Below are experts of layer 12 (counted from 0) of a mixture-of-experts language model. Rows are named gate (a neuron's input weights, with its number), up (a neuron's input weights, with its number), down (a neuron's output weights, with its number) and show model dimensions 256-383. Each number is 128 + 32 x the weight over its row's rms, rounded and kept within 0 to 255. Numbers have three digits each.
Before each expert's rows: "comes after" lists some tokens at least twice as common just before its tokens as in all text. This comes from a sample of Wikipedia text that the model never trained on. Tokens count by the router's weight.

# expert 4
comes after: ",", ".", " (", " \"", " and", "|"
gate0:097161132125108081125121100122126191138143123156150109119107138097111132125105151133101152165125130119117143121130154134118183133113099153154122151148100159104143118091128099084097144144155068157115113132103149124159083120125110171146116151124158085141144162168134172163091124130158096116214166124168092168079183113106116148152164150123150111138099076117096101125193083200140140112081
up0:151138167130139084123152067119118155166130156100122129155127148163181201124140108120125119086089127158150133150117129088118148045096115133105132128169136119097111087115156146099142111138079136114071126113162114125154097158098166117123117106119102082143150078037169141105075110111105141146173195099162143155116089197133084116166099145093106202088161164133073072110177093105158056169143
down0:095134127120112148091110121161214105195136151131096103116159073107166061142167118130177082115184116149129088106113148155155089164146029105150172147151160114106117103121069138080134110113179135157158137143150129113134164193131074101165133169128108128137093128116185071120156187119122165124138132088110123097176126050141124089069163103161138135150099137124231141139112129139185073209113
gate1:138146095151214075148197182081108117059167146118051136145116150106160180209143164156113113144131123110132099112100169160141079161151150100172123129123170171167077153116074142137166145076131075109094186150081153162121112081159139146090236076186118190112112149183109148181112135093117104041133127120063213117118092107154126144161175123080098156116126135120140129171096136143128110161106
up1:120146055126108131140120069142172185117129098147120114084169087093149112084102109138102100167108137080120104159151122126148091142154110170079167091107158149137158138160132113109134118112116106137185181186090124070124177119154187165140128085115110101099209149129095074146154147080143156153136134139113120112105103085120112151112112079219129122131163083124079074106144128123162139091110
down1:125162150079117156114130084098148108144087056123090135122148161111167115143117196138113101151089155120115150078058071093116155104117191184125144159175162166123148166067087136088153138156120122145138161099100106158202088121135063155114158177113151112164175155126104106117142109119166149162139136099111125181089131068110102125148128153129097101140158163138120063114129070113154121121139
gate2:158108062096114105121138160130190151155133190143128168137099095120125106131069158166123158159144158137147133121166100134116122080172104154111123060111133127097136082092102170164095076087149158086038102073101157110153109136141125172121086197118162135209064146196092132163157147132144095077143066104150180117124153102130092123159104138138131142116107154165108164166092167153160129155140
up2:164134183115084092143100117082190138188136090130061172132154123166182062136042136127072110117150109155099121157108097104090143200117178100176077086143106147153117164047171103140120159160123128142150170124133077132109161136145144104188087135160121095128144125086144106134090147125117144162081140124164069149169128118129181143105133141146178079055170168152149082172147131171101073129111
down2:071139156144101097149140171105085152149156127135110148089094126169115106101125137132119150139132106136109132081137111084097101124134121129146101115070150133102150092220140124121144132114157132123135123167084127167074068105145120110102135084085157088117098109086129075100169130143118141101107074162136125120117097088118099117170176119110151128151171090112112081099112073048126151111125
gate3:139135128126132098119151183172080169105171161169158112130131131158129137194131157164123180111149116146109125069117112155109081149118113139127124103185073155160074113147075146164105163144149133148120189160093105127159101088157134110186108090085207149143156234106130186126088177113084123109142170096140092105119093127145186115116139086193088079125052099056187122117122141180083150137209
up3:152112101135091129071170109123111153076113146163123141195119124164138111070124141190126168163129160163098104085115111123087112177152118072136052214135083157210086073102144154160119128076120134087072044154130143169122130135098078160204096141114122123137153140151143116130069154157114161136161145201112114081211084156099156101169128139097102050132122132091121060135120110146169124107196
down3:150118111144170126156159143124185155132182150141119203132175174120100096165166131152100147103146179173163068184135135127108174119138096197180130125083128184151157096147121155078057196165146142124152139124110068132169137089142161160100090150156121152118150144160101160108058124121111093132139174195161140110218134181140134136114138145097113195116103098107135100119144167149151109130181
gate4:153126116119057058095205106138102124109098116145112167114153105105175144130091113141101096183139138085089173166189084104072061132135120090142154134136137104128148162109089145136153192117099111121156142154123109156113089160142138149086148138113108079117116175082115107174132066105081100194091132060136129129111138151144024100109149088115151168072145116087188105144139070070093128127170
up4:111096118141118111088113115196121132149138103128119153160142147175160180108113149136133110143179146131148136138159117160082100111130150118167098153126127155093159120115075147082135089140090156147094058130145174102105165160162147147063061202074117113147139254132200135137107122086129137075143166131060115098070134107104096183109119073132138151094088099154132093122112171069093085217165
down4:130162171116157019119150092126039106125149119138123145107130143092121146143119120065136078131098127124131148109105106127135077102154145135130154135153159187135107138135123135117134220148106136147132134107083079164134145183104062126111153134156133126104169113112124169094165070138140167105165094107154139093100103082110124154073151187119099136072123202101171104120160143128123108133129
gate5:142098204117121173110184134156136091160175107175074153228117163173186178083105134157149110115131168139124146147110151178107092157162172189083121200119103160171149124121127165082126089097141120213128114107112069144122117093139171168168175141089131103143113171086094148071146149138207184164160142153091152170132154129096120190074114129156111083131158062102092139081121098089106087175138
up5:147119129161174099071108149142193069145149164118136093129080100129144092101170172165115165106128156125117183113103130185148108117198182119087104121202165125119118058127111142103179092081098114147136125153111080084113147087098119190196120098085128108103080205092102223104121138078111137141115096081145182148101093108113070126097132135166156164099130097149119103134145109092163079095177
down5:129116138118137108073124061149122081176162136110124192130126156122118155139113136121160089139127161147217115153126177108083122147090116162076115073196185115143121134138107134115128128152116121112140122131194130148151089099114083173142123124125133102207142118171142110059131121168136147127174145108150092103121152108138150113112142177106188109139111157153104037092115149185149102106094
gate6:120137147109132113168105123101113126184084151113107142109064148136154141114123157151133117113144112080116182163182095129147131114152138127139096097168163159176122106130103156185176080103080146136129116147096143146098115119205171131106134128104144112103091095060113156097166090109098121151153056132101133166193089135144104131096163095139103099119058134141155192083080167112060149101091
up6:131101075109088082129143144099147197093158133122132134096142158138167094102151142107094119118155157131132131130179177150189118192117152085163075115100139100081102074098135136160099082089156097097134113125148155168131121195105090153050123141136174151134179121160110173139184178092131131154114069112099187095102122135108107134170115149189057151074119110074117139083133154045149174177202
down6:115095132122175157155128121076145119135118181145156132127119137158131169103149118139172094143154145169136124181131100114139085090104069098127174140131111160117081148150144111125148125098102174133143162060117131101139139110044112108093102107125118133129157141127103085051106087150172137062127118111094114166110156088141130167136065187164083153142085131081157130067098122068160140117100
gate7:086146106121103130093116079132117051122162153123071116169042090132106128151116127133109104167143120158138115119125105129114086063143120177151116142191102160156165159146118144199160119042186123123133114157124147129091151122129201086129114083158153147124183177142150108109093117111154176178179151103161132126144149103095124171145130108161135073134081124060108103046080148115083108129126
up7:113117115112106119165153123158078111138175155177176193169182084110081127142116106118112146188145124175171155088121141115145103097091133131117100095163057135169182121064060172100174100070180098080070089111175160134180115113094096098128137130179101090124135160155117119133105088104092089145139153114167102132073113143138131079147134157147111128116132143071138174095082155143132077171159
down7:218114113120154114120115076133064086173170201124123066081066133132141182153140099128119146186163106143167153166126078170139149174169150117155103130129150081084147103112134151082103144130079133130103072143114160142110105133168146128158116149133174153128103099122159051085098137138149115100111162107104158139207164119133109131166111082159138169121130167124166111124132169115169130134079
gate8:169067123116132164129125112125107131110104176150130145156173146133139077050119097086142159125141127147161119078136138140156086117166094084089125111123096118119181092099165166126131141081119128112131148135141151131140104073191108108110170217106160086129127161108058154046082157141181090141161144150068153136152067130155156175159149080137134145139127156091179099103169134105126098098084
up8:112141117170109084158104125106152117159210156110139130148097100145090118139130112119130169152192125158129162103120108147144137112087137166166155084197186094131131111146141152169147014190145118103106149130105134098119131157087143135092118157175187095124163136161094151129152207140083148142146118079101127113115147158147164113122106123091033205111151164102113088152130178075116082082119
down8:140180145157110097122137069120063099140083102115098098102134121125153121105119137128142092112150153113162162147141092124180119168172096129088146138097147102144087122108138106160139176114145188142135124113101129167086084087121085134125129126133180211129095170124094168136113148129171148131136096097131093160055138142116198114037086116129102127165122171129096120072101144114184159137083
gate9:161148110085130088186128110200144116155120124140168094178085158096135119153121149165171094189086075111131085151100087185108166155123158085136151114178109090143120106112079150113077146126178139164096140126147187136080076112103095144100142102091093127142124132129103129105103125022120134187119113207188140131167094083060110116202178183094159093157170105114116140143069140117085109174155
up9:080138120084114079136122157108192107111127149128124166068059135082139162161170160136125144096092129130102124127130149082089144117135151118122162114184098136149109177107085130147195113136160083119150116135130126111176171116178153136232077144153104095095118128149155101129120139140062139188118089150085142125090158090100189073072085104069157124139149122174155166108145121179183136124107
down9:117103115183070130155116048140185192174129153213131156135128113128141114083088097115135136163123157125102107132139150119162124119133090154120136133112150115111120126087110173129101096158120170101113166136182110171152110128132131139057139106034181121110174098108093141128105133180124117105098061148116130095116158134141164098149115123110142179148168069149169208102107072156124136164121
gate10:136133144136109146148167113103144141073119109116183150131140148189141130138118061155164139077115066089158124126075140132131105089165148142113109147069119120128104132110160092082068154171112073128160074070133054127152106138136128166102143159141157108145127142136095125121093113079144130178106175086054105152110165187181156082142160130122156136130124174183096105091107143098126170085077
up10:116179163113155152145150101163094048107191162132096119109120162139105124123135202078160146132110135142111107078128124044127128125026189134110103154120161121099148108096124187110156065089165143125081093145089102168100123117139147114130120115142138131117149189117080156124140092102133172109134111115146151129188135064138112191100105110144157143137186074098134094087070144108104081108094
down10:102108146065143104153157107171108151198100090202151106151103168143166128136111140149137123181149070161090088101110144146123063109106203132116122118083123136199188065104066193110110130079182144145133131153122121084168166085120178148155153123161164115073061127118048185193123106128172131123092124120150082126137110095108166195199171164124152102138121141097131126122115114076125124137086

# expert 3
comes after: " |", " ", "0", "1", " M", " G"
gate0:069119173109167141198144146135150151088092143157114081105147182124152098126153095103142101084118073119195144151152125129143170170131084157139146153155077139134124110171093132128106132138122089195155144103125178111125066098143157099028138030115144129114130142150160123111113097129102101137126121118167138106103111125147131116105118161174101053127140208054163120103116104156127125109165
up0:100061185113135111158085117114129145073100122093106143146100120065141159078144115072203102145130097164093162142133113151146124080104126163199078137119154145121104189114157091155185140129167129097122089070165123100118161056113113071167121196115116118097160112096131140092196149100132177168182167111163046104103066094191168150135062082119140186109129115164175105087079131129177174157082
down0:129125104091159140091171101124074141117110210132066108097162078072172157167119100154132162137100119139115130153157121175111139121117141099099166139147152121143118181174107156144147172079141101146071049136141162163103102115117103130135096077146153124126090113056173162144118144132098157080120103102145080111144085155148084196132157143088132145125128150082138152146123173088148077105168
gate1:132166105097071157129122151136168126128110136124122141101102075162107162158065080124126114121149169120104108093162114159137088099125093083125181082141084107101201145157050160134144155136151154119136094150155180106130121102123140084142138109101164183146130134178134143092057144107221141084139119101115090103138118110070164124122113145077137103149146121156137142111176119158066143109100
up1:095103119144089168123119212088150059087104155124134127086134104104127127115124136128037118155159119097167096118144084122128092123153131076083141211093083076154130116138107154141133099125163150133122176106153157151132167170119074107079144123197142169138115170118188121058159202079070119062136134133162123143166092148160104106103139154107151120128128140142139116126128069151157126161143
down1:159097145138121120075152134135140119172118136136132149170162148148068147135117090105163127103179151137107173122133159154198170162124066092133131196064068155133145114138100137162176079163191110099084150114140148189166133209110122106145119156168129109195100109147202117168146198200106052155145127100122126118166181111142155179096102085185117135137136136147135108099125118149133092131171
gate2:109134097175124120179096086130144178156070159113095093144070176117171175076113113128144138128123087102069156131100130147090134082124105082149078106074176162128184184109109214161176104195178118167188140165187191116129131181183119143124145141118104167164195141122175073081090167081058108139130184103128146176096063127106141121151151135148113116134088115156103100162143171117121080109037
up2:118211095141106164126156102140132160096104120186134176056121200120121172106094150097158116104123185148071123226144069156156080189151105092119119137165149149124165142131124194141145156108130139171096153130138171119061133099137145134110145133125136097153131138134111149140050072158134115077159093194123151126136120099138086095096111120077076168125157139099150162094095164126116091115127
down2:119121149103160120162125201106089124151092217076179095151096126161156130107085103160144145104089161140108159120084099154132166131151109060137077193096160109146158114090060150124156106102139108087140161078146133134124156082134072117160158086128099145116166138122114111131077094102158101087114071123065160133108080135077138131095168123135150097093138098113121123129148184113135093133118
gate3:168155099151178058179090068116186120144212106179094173178111187126135225043136156152151107108125137129104109161130200151135161109171139160163087143134113091124096177138124112166120117093174065127156140138174146129145144127155167092143157175158092135132152118155105141114120164103161105062150098077136141133145106134221140159129085128115138115111104142133149109145119116115069103066103
up3:145161188189160209071123136082108121123108099139171096166153172118115124192100053123093123163108130056119063111088108146118116117145196127190139154116137111159171160110146194126107112119134108149120114113106118072094092236172153069161161090150122093133113109130090111146095113138111141077121187163132139176115113132111109134130105132147155153168130094175155161140105100128076147148144
down3:150103157097138162120142130154100131197165078118142169144114159151099120099060066166113137125093120189120124117135128141147106194115132084101080130129100145081190203113144138085123181084116114097114092160193101109142143143113107151113132169116044093133153137106062132149131063129135133141156109126147125097143111165129138125183088099206163117123093118121145111091147109143173089111144
gate4:130166147074102148099056135166125099166227121196118112151101114118126144167092133121148100119141104147149168159187110135163123061188099118210143204088110108145062133112147104082105148046093132114126130096118121138137067119123153146088094111053152104142123118082143152087076100145136151165094060166118093150125104171169144184164105135122096143111159091165125135116119190061134131155154
up4:165151179160116159131118117138119064137123164117118091166096159107145158112137133155116140141134119136180117131046085110107166161159118156104130078103183084142152114151106124159130136129131127118134142159090216120112118124117190127154166091159062140032128124116084149107142173090097157129114146084129060178140033141143153133145175138111096146121118089102122137127125108109184122145111
down4:126058081179119102079160117166200090136130105091110115126122074127139108083177129101093159123140147134108132179160107135140109144147097172135116047142116139109072148124097138102169035099109130135134103130103098087111169063110056154098143154139128065165063112106146114148130137139089130098150123123130134161147135077131145177161121151117147173143167098101127132102113115116135073109113
gate5:184100127146121111115121109078159138141173173137139146160088163102151126144159147108120148158138138110137152083098130101171117129124114140097164083066067141118205130111106123174157046105138037091220197147154127139124168151071173122202184059106182176140116128096118141141084121115155137213149133110124071170182126125105131088185190153145147114126176185073214139149083149119104147168173
up5:072138069126108115153118099084147146180112137088149106134173156108159112193156103086168177145160127098148179130202181175170161147115135084145128132112167149113113155149150118052144165092103142058156133111141165119158076163155134096142114151145135190137173075118063128167160103100115136149134174098121104141128077067110157117099109149097170222193121058102113029127170144091117141112145
down5:169097130119124152110091104131228143096154179123129144147118195105131119069110117150156145137151176084103156102137160081106091104184157127157167122094178110119149156066107142157060168157147161136113149074115105110081162131089146187137139170091083081152103113104090171133145147077137133061085076139139155103111131094149113168104094157116085124129094141132134113130119110116140141154155
gate6:132144159091117176147202199117190122140125117113084102122092132164118114115213142162122128118124133154103122117131146083133127161166124055176104145066220109126082187100131138177152144123189118127151097087124075132094115140100120190121151154175092128117120145164095153121171103088125142168085104111167123072095166142185143196139107103127166124136114073113134131078146145115103150103139
up6:118062069104152092240113120036129109176125087072138080136132177131106165126113104109140129188165162163171133090159185226117109104122140122038109109129158092135110132156181077110144161161149159108168157127119097116175160183065186160155147107126147131118133115156115106167146145123145166096145123120121134051113128180143110171128124151088192101124118085178119090131114154158191110093106
down6:149144124076129107128138099149109143149155157114116108088095135158091184115186147115108121083138139128092157121059110186151178187114123096147106115100107129128182108139141121120106108085173129098092180085140126119125121088138128146160120081125095158109141172090171099112102051141117133154141059211130199190132121120164114118110144113174128121191125137139134102102128123098140130042128
gate7:113155151068146128129107182081089131134174115094091120184087180174081108138109107128120087101132164129197170073121075123140121141117128083127166146101148119185071129148134202084113104081143176142101156084156199126113121061116133111116133112081121131115156103184094180112123141096158121140049127156147120102070104161088089154075117124159125092121128103105137051130164163134081130108159
up7:080141142108132178170150121116117112188099183147179095075095160129191162067168131092123089072112132115113113160087193097119087171109122152145125112149144143164173175157115067115177125134175150112143104138110142133096145122202181150134152140143177120064151111141062139114145137139181158151126069166161045140200171132091107145188074143142165094097100173144057141130157114160143115104125
down7:107113210112131173103132125075206126076026123137157125117160050137168179160113155106079114079125096172142063100124163137120090108169073175090095147123133117167149084165167139120121153062097171128120140188122100147115118054143173158140182132139127188166176147094116131130120102127138124086099163078100138113176106122102101129152075127153045121108162076157106159049126175104137130139145
gate8:203164141075109080089152130161121093127090138140114124090191064210133158155162106123130157141133099082168127115163149157071101163063172110125061157082135123110147133111174153124128146092097180177064122145130160090125131137104123172158168144152097131141071095143102173132105081123128175151139157136158166126104121118075173093152156190150096127145123175092062149119093167140141073093164
up8:115139091173106166113151156153082101107081138137073128126130120125086097128126184093106105135198088191156138102170158185185099071079129132168112118065141100163129140126119135158128150140102187163142166155083100151126119204124093083136116119099132154091116123095142121151108161122151160147121098163136198120127125168094068154136131145123133157118137089130155194115166126165149112157172
down8:122111131112144144117114171156167140120139121079059152088149074138104157133145170171168121174096114130219131090091177106165132109130106158091104122138139120126094143134133143161177158119136176093139125186136156129154112123074178107119094112193132157123176114157051089143137206125152095124138141119192136142099192136114119156171170163118118133065065173124154120123131125120112135158117
gate9:149124157198121119109145145118201075126123171086149155093140157111134083094172146132174165105132107155172149096117075097123146038116108138146172134083132213121143118144194099117117163101196136141096112153134151100102136096120112136093172107146106052196163190177162070132128089136114069116147105148158078126161142134123119113100139141165135127194153154144144123136129141141130096142104
up9:093176159072143057119126131133124150111162103124123160125084126145090092148160092085082125113154131067094131110159107144137137144113128119134111160128159159162121171123075130137214086106099112103150138115125124142156116133080146109145070168220108102167152103184131108037117175113123183140171158126127098111141115126230075173117151101114151110162134164170151091162142147130161149092196
down9:109046097154116150115133110112180045073141128139143082108185166185138101164105142070131151157118158180158107165121114125147113118142115127154109145053173082123157105144124188108082150109127125146112093092122169120140104152141147158139140109115137153111104099072102142137111121104084147100112150152111138138103092109116144051118092140114161098090107125079085154116042174114150140114130
gate10:185152135134131176085087134129123086142089107077162116192127076085115124120070148168128098121107148120114126097158104118132133133116175125098104131107112094114068098120062122081172098120141142099119121106144165092103081191140102179163162135121141127102111186108141124200139061133118164152138180124144153125166068122118127122120173088202160110094079123118135071122120155113099103142183
up10:149107057088137130070145101149118175162128127162097128069134100120131142103132159097149149099141134086167099130080145130127080157170122154140128134145173137147156047113148138145110136116173110148085210103100136166128151125133093107175165070125117106149068136132110143095100088114117151139145086096124121146132142161134127048116131111082112092115145114131127146091155075102129182121122
down10:156103138086118102192083143138127128097158136134117158038126150138140078151106146168094139149103114151076080068118139084123143179185139111111112169140162113095107140088135103126117115157172118115131149150088178094128098033134114125108104111154151139142081181145146172119107094082141158147163147135116107098101131156135134127102141123162097081158049121099150143184177130101096086075087

# expert 1
comes after: " in", " the", " for", " of", " at", " In"
gate0:120152093123119181100104170107156167174171067079114068190109187129108117117159164154155092104174107132114142136130101174130107073085104094134140103137114086181184107109129118191114118047075211155131114155150140093188146130130099168085105143113130100096135129118199136051170147146159070123110123152133133098155095096117121146139161186132092108126170175158139120141174105158106112153171
up0:178138129197147107116115149145122133144094201134144118137143115126105136137176122074111138104153163101114117099111082158098113102175150131142121108221156139126104091163130172118161126129095095146140160180139139122162075158138105078053098145159106116177138240175126124117103104116120123097104169112154127133087159071117090117177089146190165146108129142151105131109126175133145175127162
down0:131107118085126125131134139154191146134071100111119155119189146103233154111120179097177154138089165100124147189114133140144086212106096116090137128161174119115178157110116057118112151087082151155132101177126123084137108140140103168154128128114155120173151102106136054174113077140062072131134175140129076151150135145195163100133132085087155115148137121148068121190169131165139112079147
gate1:117129099072155158109123134176150142145151121192130167174137152172119097115098134175188107166173145175187160082150141183104123117099119073077122157183087188188162119151141137165095149128147070114132085117176130126161158115142041127089125072093163150151164145058127136118151135097159129129095175177129144107134091147167139141122162200097083188146137115093124152145158127131115081119116
up1:182159134127091112148156140198115105103097147101124094124091124123121091138123116145140138138099090089102039125157122102120139080141126101107087170138094077163122183098115127147076123084133117196105116088106141135116141138155176152020108132180120132094109187101117204122050100085096080157153138106144165177087120130129145128172181094102142131148115126107111150183131143138149112139091
down1:110099169175174165086104214177116115142080114147126061117165147104078105154127166051107124095106105105167132138140083126099086191139185098132154133120148064125107147178165147120118124167156139124152116126119150126146140154111136138117099132096126151160139094129117159143137105107116123100096092211092114100171123174128141134098157134120137163117164166168163143096152168110127049134072
gate2:137074122054116140128116150093159189114156172132089123154189113152138082118116098142141192110122139175111147111101142088093176154122107126133163139171115130091111123164139110086140109160080128124176162187166155178107138173159106183130170162158085143107137100149182163128171127095134129178078119156082169053141103099085143152070126186109117138119071140095201085088092141123174129108167
up2:133129091076111159057098166148118062140133096134165124186136170086051113095144135051105137130163152109155160145124156150088116101186055160164135161098096089123127146115068102150105168146082100126122110159164135187106120164095150019192113142141128117141162158100117117128146150079139118088127097174161100124161147149152110047085111171117120117141127116126129137160094102122155169142129
down2:123156071119086157105062102074145167146175140157091177163143121093197152027146164137104169077114177113128102107129077207065135138151131166155209117114145099145106081113155125108110138127139142155124131141137087057098080119125125069120146119135127102124147133120094078174134130121106157155152162133165092210104089121159143108148118138187144118124160081198118109218093091154118116100124
gate3:147110148194162091133091092130176128171153172165122096138143084103188122142106133112126147176100138191187138118112145102150192123168156144107100150103118131172078129147098149137112184176145107160072164067058158117176082129134112112123144176126141067097133118115118160081136147217130109122182156141124141061112122172079122081127120116107121177130132153133106116151113127112108093174127
up3:201179171144140104162159151170145126116153089107064136127112128116158128145107164121125082159157155154127124071149177185092141167144122168109065132120200183202088137156168145129051094120097153076127169087107194148155084183069127155182128116149138110159187126138133142117131128138128112146191144148155189129139153136088101112107089126095175113134142082119131179115055138125130076164146
down3:129113113094114125132095112150142176168117118117090129155094142164109086123133096125133129175124155132138173106160173114114150096095079161185159097118131102151132160142150078229167130059171098175087040155110082126134093065173153109092150129141100117153101105133058133121123104148146110113103130145116179125126112121137161141077157075096078143104129139079167137106177142100106090156137
gate4:167155175105146134140141142099105121191132078167124097109168172152143206146167106187109151150158060118131170163133168112127207141120125135164146113165048166153134106115134101135120142112105119096162136152161105176125100125085128129133132146118077053143117120177168156210127137092113117112112104173170113125072169145065075125100092138111078094056107151113140127098107147110152167095101
up4:140147148152113116049117145118161133096132106077146161090087173151109110084170076182105125083086118098085103186124123108109143118167110131170162102132136155162132162111162166115143128146119059163186165181146152178139151096121177129151133119138148170198117090106065122187108091197188085129118132120163190155149090101060093143149062116087106144113183170125140092128206113103164154140124
down4:148097117149116164115116141149142153187134158119140076142102075089171137149162133109119090178154168118121126076168142147124092172099143115112123116165164157018170181139139137128090171100114148106137111104199092152134148115149115143059135131166175125135126180161106098081081106124156119105052144123054162141166150148187112134130138127150157173121094130131099182122115153162105141100132
gate5:107130171146146124169068153080139137099154134154066171154122185189149116109108131088140085113150069159104130078114127149131141149169105144134129151140210181148112127147114077139142108136110119126156193156152140163125127073080128162160155131089128149122136168132070092168142162043095152128179137158109128126111095143145140140074053120072122198117159092097144119053117116106130141058122
up5:091171173141162177138131163190137177129154109106104144135164148081102112141084131073119096020090149130183078206145123147155153120130133130123185132145052065153069204105120110120186147173153114146115118158107094111156118156149124142134108106160119121151166113141137146118094115155117063119115190139071134119174084103089121128137064100133127109168083113118154093083173123148175115168115
down5:117157106159153142126153122155175120106145121078114118144144086142185080125104104135133116149098151151121126065156151091115124145113099114143210129124143187165110156136116063166105058077180106129137103168072082114084129085121120146098119131086116167167111116130170163144110149095146142154107182151186052115136148123128064146157136182166119083175182091157167143114162116122181121138112
gate6:200139081107121117138132159130179121112135177091100137171093176137122099112139083159126148156079120180079148067083087108166094130125132122220139087094107132079094117145121145156158084107105176130072128183139125140136089110146215142153156148099146136092157168135095167082137132137149116153082094125123104036069086130146088127115154127136155083087074131138116143131068188141165109060135
up6:121147146101120146153102079153178121161110187128212139138120111138180115138097093090128102147142084104165146152105149135094123054173042128066213085135088122070098149108123071142192184120152136154145162082114138134163101140147172112089096159148115099077116120152150132118114131088132123131118123119162109161165112112138125127127055116135121167195131149109177167087085095112091122113074
down6:132110138144109163121087138086121135142053107072146147122089190143118099075095069114132127127089170123127090100118142154132117082091106145099133110137114129153102169144147124133086111079111120122104102037173171162116109086159115063101114145101115119139088111204130124130118168075142184131128125125143081151132100093121102201146117193103160118200155168119110048131113129136154127084107
gate7:139115161102183135126119154105076160145157115123102101126104140141107079076145120119115172132118090162063078200154173105105128158133086142133103143113105156064145076134171088175149151047137091101148140164114163064136112133125112131159098086184127146114080130202141097114150107106089171130150136166095084129098110102144117166114145134189080104144103136175071094161098080108125091077173
up7:163119129087127094095047098161034162083130075026098116106115177170131101119187135144128094136120101117119102112129202185144158162121088152150152163172152113101097077179168085107160119102119147097158114175068092137149102153118122120133150138138135111202129146131097150131116107117158120130131125122133114073014180183103123093161128143132181186154118130115172167158117086120132156113134
down7:112132107112123092142108186120148087142145172155109120106143110101175109145130153116097094112119165122165124171140143130110113104154164141122152152114128102178106154111099124091111114177186130148122113179200083205222142080164119143071081131146120166151116115116122103100137043116174196115103163100159094125099073169133154125143122128084126181157124180150178062127131119064072160113156
gate8:150171131144101116145072040119093126145152193187106114136114150194137090151100151105131123169177162111171117201154104130075130114109098131129158119152141215148145141130183155161113143092073069097100133099083151143144121135111120129165100167090098121093141142115104113195157162183182148119136152106123099129159154173095131164091100139204126118089080137136162132126078198130123087107124
up8:186073096161127159106130154132104104125127171082093138111118137167156117133137164134122107139133198117209136135165176060123167092143064143102142160139169159121132124109113155139078175153099128114085133078095118173082126048105160085086152152052155157111113183113143175119079139142173179114105124139125104179137120152162071115134102223146088098109187107105161184119154133130169078161131
down8:074136164134101146075130101080153108139128108130171178089148105134139117156094134186132083133121165111126121167099158125153122141088159190146090107131107155105120168131118105102175122156158145098134157165082149157111138101142179162166119087170138100187114163165129086107121093106081116133139189146087100127085110099132141148127122086149071140110152175123110123170086105149091094131079
gate9:142130119123132109181151077133115093088133134165123111132096113192148077114175072113154151150093166144145099136154111084114132127129218112133099092056086117142149135127175157146128148132102116107124129171134138104135095152161139180126093109124117112149096110087166135054132110114132130137117144096084110133151105183131096144108167104148154145162062096157141085109178158141099135172100
up9:132122086162088132159091159159147060146178114099168121126184122092092098192111110123126113166109157186209093086159054129135118125125159114163142128132085101090127110109135119117149118135171149144161171106137095085117135190176156086186143119068083115166131060104134186146169092137096106166112129140160115163147118126151109097151126114114086083156074121160083149116071092123114066133134
down9:108085093117112127117187082131109134125081124180119113147094125123122163141136080095090114112173117113154121140135100097110144104166063087131130120046117090141086076152134115146112119095136106157110132104132107137140166060094200214112151093124111125126175106095156165181111134116109076213095087119165140104150144168164182143164135117176132110148137030110153127112153146119093124107161
gate10:133116177065211119066128126146134103074129128158086161131117152059131132119145104126158087144071113141122183112114075123104118133163122112097169154150125195152144155151127105068139121143077181114154088114098167134082137116164122087077148072112128146102112117144123091139030134108092201095164137145124129134146162145099083086094095163172138112097131178091080118118172166119144125061120
up10:175159111120057090170148118122097092183106043106123105147107146147146143132090150130102085132186134109148135142191117162170122072140110173072077143100117163180158102137104148150166137090151122137116081135126117189156140190155170154187140187140113148127098093108120162129173140133131148171128097088112149094094065111127120123110166116096143104123128072116165116171132181113110103152116
down10:134112135096127120096123116120072131108145142110053117128115122094123113153181141098158140142161098166192152134093200134117085145133161202160134101124096135153159112116167097124174145096152159122138120157092134102084090151152154111123124117178124122123114171095154166107172129120122186201094095159145193121105109103139083128101163089093116074138085120141166119141144128097156196114139